Below are experts of layer 2 (counted from 0) of a mixture-of-experts language model. Rows are named router (the router's row for the expert), gate (a neuron's input weights, with its number), up (a neuron's input weights, with its number), down (a neuron's output weights, with its number) and show model dimensions 192-383. Each number is 128 + 24 x the weight over its row's rms, rounded and kept within 0 to 255. Numbers have three digits each.
After each expert's rows: a language model's description of what the expert responds to; "comes before" lists some tokens at least twice as common just after its tokens as in all text. This comes from a sample of Wikipedia text that the model never trained on. Tokens count by the router's weight.

# expert 31
router:148123162096181135167125156117125127115139123114126163136151132130149146083131107153115147123171112099124154143118113107140157096147141143113152112150105107124137117130135094171130119138134133151136090166125127088179119142133081103167121144181141147118155090140095121144086120134134119131132105120150134115162125133170100118171166099131132154135107140119114149094079101159141138149079159139143124142139092129101112113138153181113115089120082122157115119137152126168152091133160126129109127154173144109180111142139142132141120126092137091155136132138132170149136086153127126134
gate0:120077118117143134139137113145132107109150137104155140127139162088126171166139086135096121118116164176119100147126170133113134152115109162125148116109097154110124142185108119113088104134138137104130133084162087134115099123128114134095145127126117151154137159134175118110088116107158147131132107094126150171134107140120150122098114124129135077151107112116146129116153117086138160145146127130207094080148138109156090154087086118157128146169167121152152116125084111131122123106100154113101133131099142144126143148119123152131174084123162119086159086125111156089098134112137124091
up0:128126078109132180116097101126114118147110144127140088107126132116122093118125129139143182112123132129093091112139096130130167097065130172143139111145128094121148135125137132198126142133116119162107139136116130153145146116160129084096085170116156108138120135123131143143135141147111130122105114152143166109130127134070160090129139136114095128128146119146147103140102125135143150176120126155117097122099145136108134115070136138129121141117116106086142147133179139157145119170135144136136120143091125138109107187128117119105110166109122147162112128127141108125138157160116159116
down0:124098063123124075140129146120139124133102129113110111119162091137123126135086094118135152154157130116128130111102101133152116141177099115132097118083121149135106149141129145174162109163148119116120109093114090199143127161147115122145112165091097122088172131132157164124128120093130088118144125153146101128139141157147158116121165144146119137121126141143154113146133133119152136132164157133117163101130142172129099161109102116144113151099135144116164113140109059116151144129093116100114153085163147139102110111138153170116136112161111125155159120140101132144070108126108141124
Description: Years in dates. Four-digit years after month and day or in, such as July 23, 2004 or June 1973, and tokens in East Asian script.
comes before: " |", ",", ")", "–19", " –", " he"

# expert 13
router:152147108127132107098116124141095118121141164149140130188131138106131124093139124084117132109110125115105121092116130148119125157170123137130157138106098195160139126105126105119125099149105137132180127104130141142108156133092130161156082134141147147125153110134143136128127162154155130080107107144142112130141099111102120077157104111119181110151115160146172130159071102132135138140153117098140129152139105143109101144136135154136133155103138129155136142093116139118149158153108146153103124148140130085161117149111141092071113127113150128143121129113139066116120192140152159091
gate0:160136084150133116095141118186115113113105143122147143112055058101101125111117090115119069081090129114135106100109135161067107133092132118139103105108118154097164124124135098161142080164169107118122115129152117168165117109138102150113095152110104170143111075125154106150127128119194154153122129154109146104105118134119134121144075108150160129144163122152114125129111110120145144133114093109146151137111102098135145151136148159138135174132137137127121130122140136121121168117119122181085115116103122135121146137137122112119130114118137185139134103148160137068093130101100134109
up0:142123109156150104115135104169111130091125127108119136163083033083074089133192094157129094101105131115156116126089164185093097105105093107112096107106128175120130116115099096147129092154160130122107121119147117158164150119142130140103096124094143185152106066106150104178131111141136117157102133149108146118115118140126126104149107132133147117148137121164126131141108109149173095119142105124134118126102061112140154119162124132128122134136146147112123125081121134130126154134136127157111137127100106145145107138123119075138113136146134190176099136129147110077117130147116141103
down0:128113087141147149114132069138105141126092100111148167111139080124114136128118126156147115114119154132119115139170128153134111076090136140144135084099155112091050149105148110132125148139117138117097107122106134140114103121108153155102144105117177155106104137141127093106135079143102132163133133161107128120123114140123121169108102125136127110119160164117099144143102155106129107105174106117134121129129143107125148093124146133129099165111133112179111093124157134084129137095121132141110125121146085120136154129107117091129144103049110122171112106130121074111127144103131135118
Description: Prepositions after nouns. Prepositions, mostly of, by, from, under, during, following a noun or adjective, as in result of, opponent of, because of.
comes before: " the", " a", " his", " their", " its", " this"

# expert 18
router:122152118101102144134097148120101150115116121112137116094137119105141112122121140145127116116151141098159125110112093133117094146129143155133084117136128094106129122122100135178137125164092150095121149125117137096145128150145129113150092138133139131153107109129103095126117126127104150128082142163128109105107135076139149182154118125083100136133119148140147125166126104143155145117140144095128110135115149115160141104095127095144107135152183096157098158149132105145082149142133103087118163149072158129106088161108145102129077100118100116125120086113158112133174124147119143162
gate0:123140103104078127131127158145099104176081183080154100126090141112128154091180140186101109077118103160108112124142113151111091136109223102123116104106146088050149127130105108128093109106121118132176135150146148161124100101114138146132086120133100130138107135150124131132119068144139136148119129163136163136094138164140163157138128099122138102139129160157126126126123110163156111134108144111117130123111117131089136105158089129113126124147104141114126111124099139099118121094146155132120133150134142150148117167162093095118129105119121102109128138122165133100143119110115105140
up0:141142118140117135160145116129113135138110137152171124108144138114131091101118105097149125138123074160114128116152079103117103172158127133122187167109110152098137162087116176131110125118148093128145170187106107090157180137124085141148157131102099124157114123123166094130116102123107112170134118143148145126094146156121128128082106109178100128138157117122083120138146142127100190112129125154125101132091145081129131084121151117128121128129160167163143127119110118093130137101123138131108142162109138137156138105151129122136156118094141122127189089120165086142118128155137129139
down0:150093130150141100129117093114110141144076090146138129116128089129093135151074142129157125090131174132169133134112129146150121147121126157129141148125131189138138114114136112123130139140094100148162153154166104104122104145139075131114114127158158101110093133117121117122154138144096134143171107101086139098136141121093158151134145167130116074097149080170100085133119129128124153132155129079149102111155152189132170087120147093152169111095117163132129142110141130099124146144167159094128141152119079153131154114139152108141129173137102093125140147111125137159114140156115125099
Description: Numbers and auxiliary verbs. Multi-digit numbers and their digit groups in tables, vote counts and coordinates, such as 17,260 or 230 km, plus is, was, has, can.
comes before: " |", " a", " been", " not", " be", " m"

# expert 29
router:147102118103114129110135101109150120138112128108143153112117119120151118084137109144118092165110092097152136142103106101124105129148096115093171151110137119098130122098107144138120090084140129114110108131084130102112107117131080169110115112114131092086140159177134104114103135131102122102149147125118146140134121169135081122135062148127156106119110149130115120121100133162136113138086136154175083119129140113114178133160135136140134125134183142101102161135117098132139111139108137144162094132154127182118155094153133105118124150162165119118129164147164062142116126102122106121
gate0:125095115116149173101129135112143106094141095151120118148132131125141165113109142098139134109084097090086145124125139109184108130120110164124152082165142138114152126095119122120107098123109125132073190134136130124132140137120116133147197171137087125134078110154167134109132148120153110115198109083106119107148167132145129150107143134138102144117115128146154120130141189127149171148113117151146148156124147133107138147132141096136094134115145172157149147105129140165211146122100132139142099138114101139128173132124155116137140137135133144159117168140148145176144129151140078127
up0:132149141139139103143112125125108144165129120093134125112137117135135084127185114138126128130180155188167086129141063161091133117139154121131121182094113120136113130155130161134141155155159129124122095104138147144130083113139138139119059105117151144130174128126105158163112087106115138137050117176147138127100080143109117091157098115111145120137139131116114144098105079147102107125148121120115090101113118124163120122118113142119158139121115092112108086141115082115087110127155131098114137131146165139113075143121113138127138106096141133114109092113110100094096124124106180109
down0:141118160171143140158142162133132134128154148174166134165146143116169084144143087143147144176113123139146158133143123137141117093095118119122166131104148108172115088126139136165115099134166138125132122152134138142104125146080152123115133150128174126111129124111123124133151087135153168145134118114133129156121158089133166133128147160130111129111125105083125083150134107136145103100159126119093161150138086102130055148113078123102111182095100152087126070123082140133114122151131129118147114096110127156117122138105115130074168120174141146118113136086156108127144135140133130147
Description: Table row ends, suffixes. Line breaks ending table rows in sports and list tables, plus word-final pieces like 's, -tion, -son.
comes before: "|", "s", ":", "|---|---|", "W", "N"

# expert 3
router:127110189156159156149114122144122131147132157116140110119141137147101165152160141146125084144123133111142154092077166139105097138081114139160115136099133095157135133145109120120125193111077136136128162095181133132122160145093171153152122105111155108149127109126102110136113135131142157126137143117102152144129089134088138114120140133158096106140111116124128140115211126107101166128111155099096158154135100119144151147120103136143200142152150118121140106120115135157110151152100113146110137123086143093077091114145130123143119130113091104158167097154090126112083133119130152157
gate0:177097147091161139150082131141117117125159107143129116118151090166163128125116130096077177137108139111145153127162110115182175133148125105115113120122076139099141089082117132162158116112145123152135112117109158127075148057174115133110131162126142151132085108134147146149135145152163111135145085160091170112097126142136134180128164113130138116099107150119124125127098115099148092139105143149134132142191162134149149107115101073123110132062122162132149143147155088118140098130148148134150130101112054120122116151115146168140126134115159147112117115113122175153134122152114118124
up0:179158124123145146158141152144146130106123145155131143145160084112134116113139135152107140135141125110120095145116122109126181096126136123140144107109097120134105085045131160101149124104117123147104190139141132160117150113167083139097101146071120151132108083126144102110147136119139106163183139173126159119085096128095131151128091141146105108128119183098089132105147108112111130089152126096108126135133141091126112134140133066084144139103117130137109158099126119131155117101117145121115073070121085118130146116096124133091115129116109154132122117127185140136127163156161060135
down0:105105171150154140064163112135152149154130121110119112117130147112144133109138118074105121140151106126135122081133119111115085126131144118102070159146099120128125115112104163149153116095149177064118135120137146105156110117154133100089093124180096118121118135155145140114130149080124130101119121136124092113130112140106100118118085074158155127132145082122141127154146136128128140134146108124138117122150113135088130115129162106155126154159143147108103127150155158160130145112101150141103138154137134093086113092106111130126070101136139106123114123098103157101109123122083113137
Description: Opening parentheses, row breaks. Opening parentheses after titles or names, such as (DPG or (2000, plus table pipes and line breaks ending list or table entries.
comes before: "-", "\n", " ", "born", " 1", " -"

# expert 17
router:125169104103120135169172124134116125123103157114125102152142140132099145105123161166121148134165145160126111132129161125087126171142145114151147102158126124156150086126124081150144146145123130144118124154150146132100111110134167125111113107107124086172148092120112108140142080096114107151102102161127138156138101190151125154120126102117107086082110123110106102151124106120139109111134113155148107117123092131135162113127151085126140118158155108107174144152111087147108086117132114095123129122111101093095140172121178097106152119082118114160168114117101174140143100145083128119
gate0:117126163091124114107149151129120120117187131142177130126145128126132115129113127131124113139134114136106116089157164128106140074105141107110120105149103130097103144141103159101148111168121105116117181141162084122110129153129150174099142152098130110118167136147117126117111120163112121140106173185137114138125139130103147131113141111152112074140115163125112161139113077109166137114149142171118090109142116123132093120139151082114089109137137167136131125140073141135128129080133169107124152123122148091154101155097127149139069140087147137104111137092123096107074141156103100147
up0:161110095161147118110099133117131146137081124125100116127106134160136143119148112101125134085134131108127152168112113160161130142131101128155121163115112133136116100136168138169097154081145160146154114154093190144132123114119131111147095136192123129122099129128153149163129137103131168140163082087156157134123140093128127119126128139086158165133149095144125158132152143147117120158124138111144180159127134157131129186111145171143179146094096130120145116122161091143147139143147093120138132096113101149113147093176126132095185107146148123138150131177151151149156107099142147091
down0:102118075127117133090112131161118151156138133139147084163142136161187102108070153171116150102097153160171070149120141135066105159172093147101157133124108199131137093126133145134117134128075133146171121133127115131142115157104085148087114106097124160110167125181131122108140123113122110151111144112091160113103122138177144160167123097165122160162127124136112104121128159130126121124167169101146112173152180149174139139145140132133091149109149152108145120119130116146095116158100137156125139110103118148115130179110118120124175133079129122118135103138127121119145101092144156139
Description: Role and category nouns. Head nouns after an article or adjective naming a role or kind, such as player, band, song, dancer, killer, case.
comes before: " of", "s", ".", ",", " in", " and"

# expert 5
router:098135125148160133139144148116100148136097142121108135121142107124128155174142117088132151156150133117117142125123096117074153115138168076174138099106132132120139112122095088176123117101142077093184154141107083121142160097092157123158110123122113125111099104101097118128164148131140145107099146114107126132119098160099159108132111155104132120100167114117104106104143133126152137161080150147083145106133156157134138131138108160189140054119183173115155134124120142131149112122144152145087140102144132139137172149151136127141135128153112120124154104096156111177162143125098130100
gate0:177132140106130165154144158085125169134099118084090139130094159081130108100149128159109130117165092146130158137135094122112107114114128175118148119081170114112112142115167128107120086107089153112129128155109160168135158128118181148147140098145129154118137096140139126122111156102134124131108090164088177126153113193090124136112096104159150112102165132119114130131159108109130137125121151128152139116111160119162111087113122161099095133089162129134132114098115122101115087105104154127115148095142126186127156118099159162135162124088134142157139155131144108131121135110119079116
up0:108143132143123138125148100114158121154156121137126124139148107117116112106136133106114132088149135164098106075073117132172134150130133138137128100177163131175108168131116088106119066165104134115122132125145114142106136121104119119095156082181130151113123140099083134137116131131115106145135144103155136112143136134117182104110145108100174107151165086126174120135135084116164135149098117139097070159116138116149128107133121103167101129160140120130152126188091156136124110118154096162150147119102117124160157086179111129128096121134144113086115142103108102101136145147131152133
down0:135114149130165131126103136142191077116126132096125159164108107134165087176133146143090116098114153118105115146130141132140103134108160165107104122081114203119093109106147146142142105066156141098152134126125125116131119080149143141094172139124141100076131102103169091163159135159097116118135087139109124136130122127087142124137113106117173081121142099131141147113155139117123136132108095143135126169123084115161107140144152149168133147141107162132098121119127148131148112116180108124147159101135105104129136118138138154087120172133137105129126134128119106096148105135162128115
Description: Predicate verbs, cell ends. Past-participle predicate verbs like found, awarded, described, listed, plus table pipes, line breaks and semicolons closing items in lists.
comes before: "\n", "-", " ", " in", " by", " that"

# expert 8
router:120140093127145157140110100159137174096139112113172094130169132143156114153090148152139115182152133128133133106141108134161137141130127122134117149114125117116133123147126111122181133106109151124114147082106109117094082127136165143160116098159152126172138164125124144170149158149143097140093106109154160126154105116106111090136099125117090162138143116130152110112141106123126130144095116146121135106090150124097111115136094112156141066158131111094134056140110125145110087142170128130162115084120133102138134114130101129108122098136134112127079126172099083138137145112139144137
gate0:190132110107151124120147131096127144135095119155131177168113108159133141136117147093123127080146105124105115093118125101138103164143156108171100128109121110115120115103149160119135154127114121142140181169114127140166138158155134108092155134109112154067134110154126124123116136152149148144161102135090089086135148125126155177105117116121105115143119126153124112145132138102091126082122131131133111187144142149099080132151130114145120171084146139116139142148109152097116160086076111124119106138133109148094116146102121125118159108135161129087170163064129139153173139088136109108
up0:147139104105120156106202077086115142132132123134105134068155129129123140119161117184117111140155119104151085122142082099167130153102114161156107135102111103129130175106172139108124141090089121106099131105132120092182150144123132105136166125160126161115163190135119135114135112142127141110142083118131147088151169091157147163119156112142098144180094093108117161098075106106127137104130114147097120133098117104120123117139206118138178130082131115135114102134103134101136090109108087124153138177117092105111120109148113112152118097106139095120113133125117075113144098125120095142
down0:096107124139139111135072151115158112142119114156073148159151142109142113130109125125100145127135099110055152125121080154131096106114157140140123118145136113137111127129152140144113086133152140072162119143114111107104119150111134106119186140139134118149143138068112169124081155073175106129119117151100151106155098160151128156146135125138155126066110186081150129164134169169127118148129130153116148100128142113099158182138118136125133156139163138122103129132151088158112120124078114171106148098159136103156103112122154139160127112123142069105126115130149127125079130135140163122
Description: Line breaks, headings. Line breaks between paragraphs, section heading markers == and ===, and hyphens or dashes in lists and compound words like So-Called.
comes before: "==", "\n", "-", "The", "===", "In"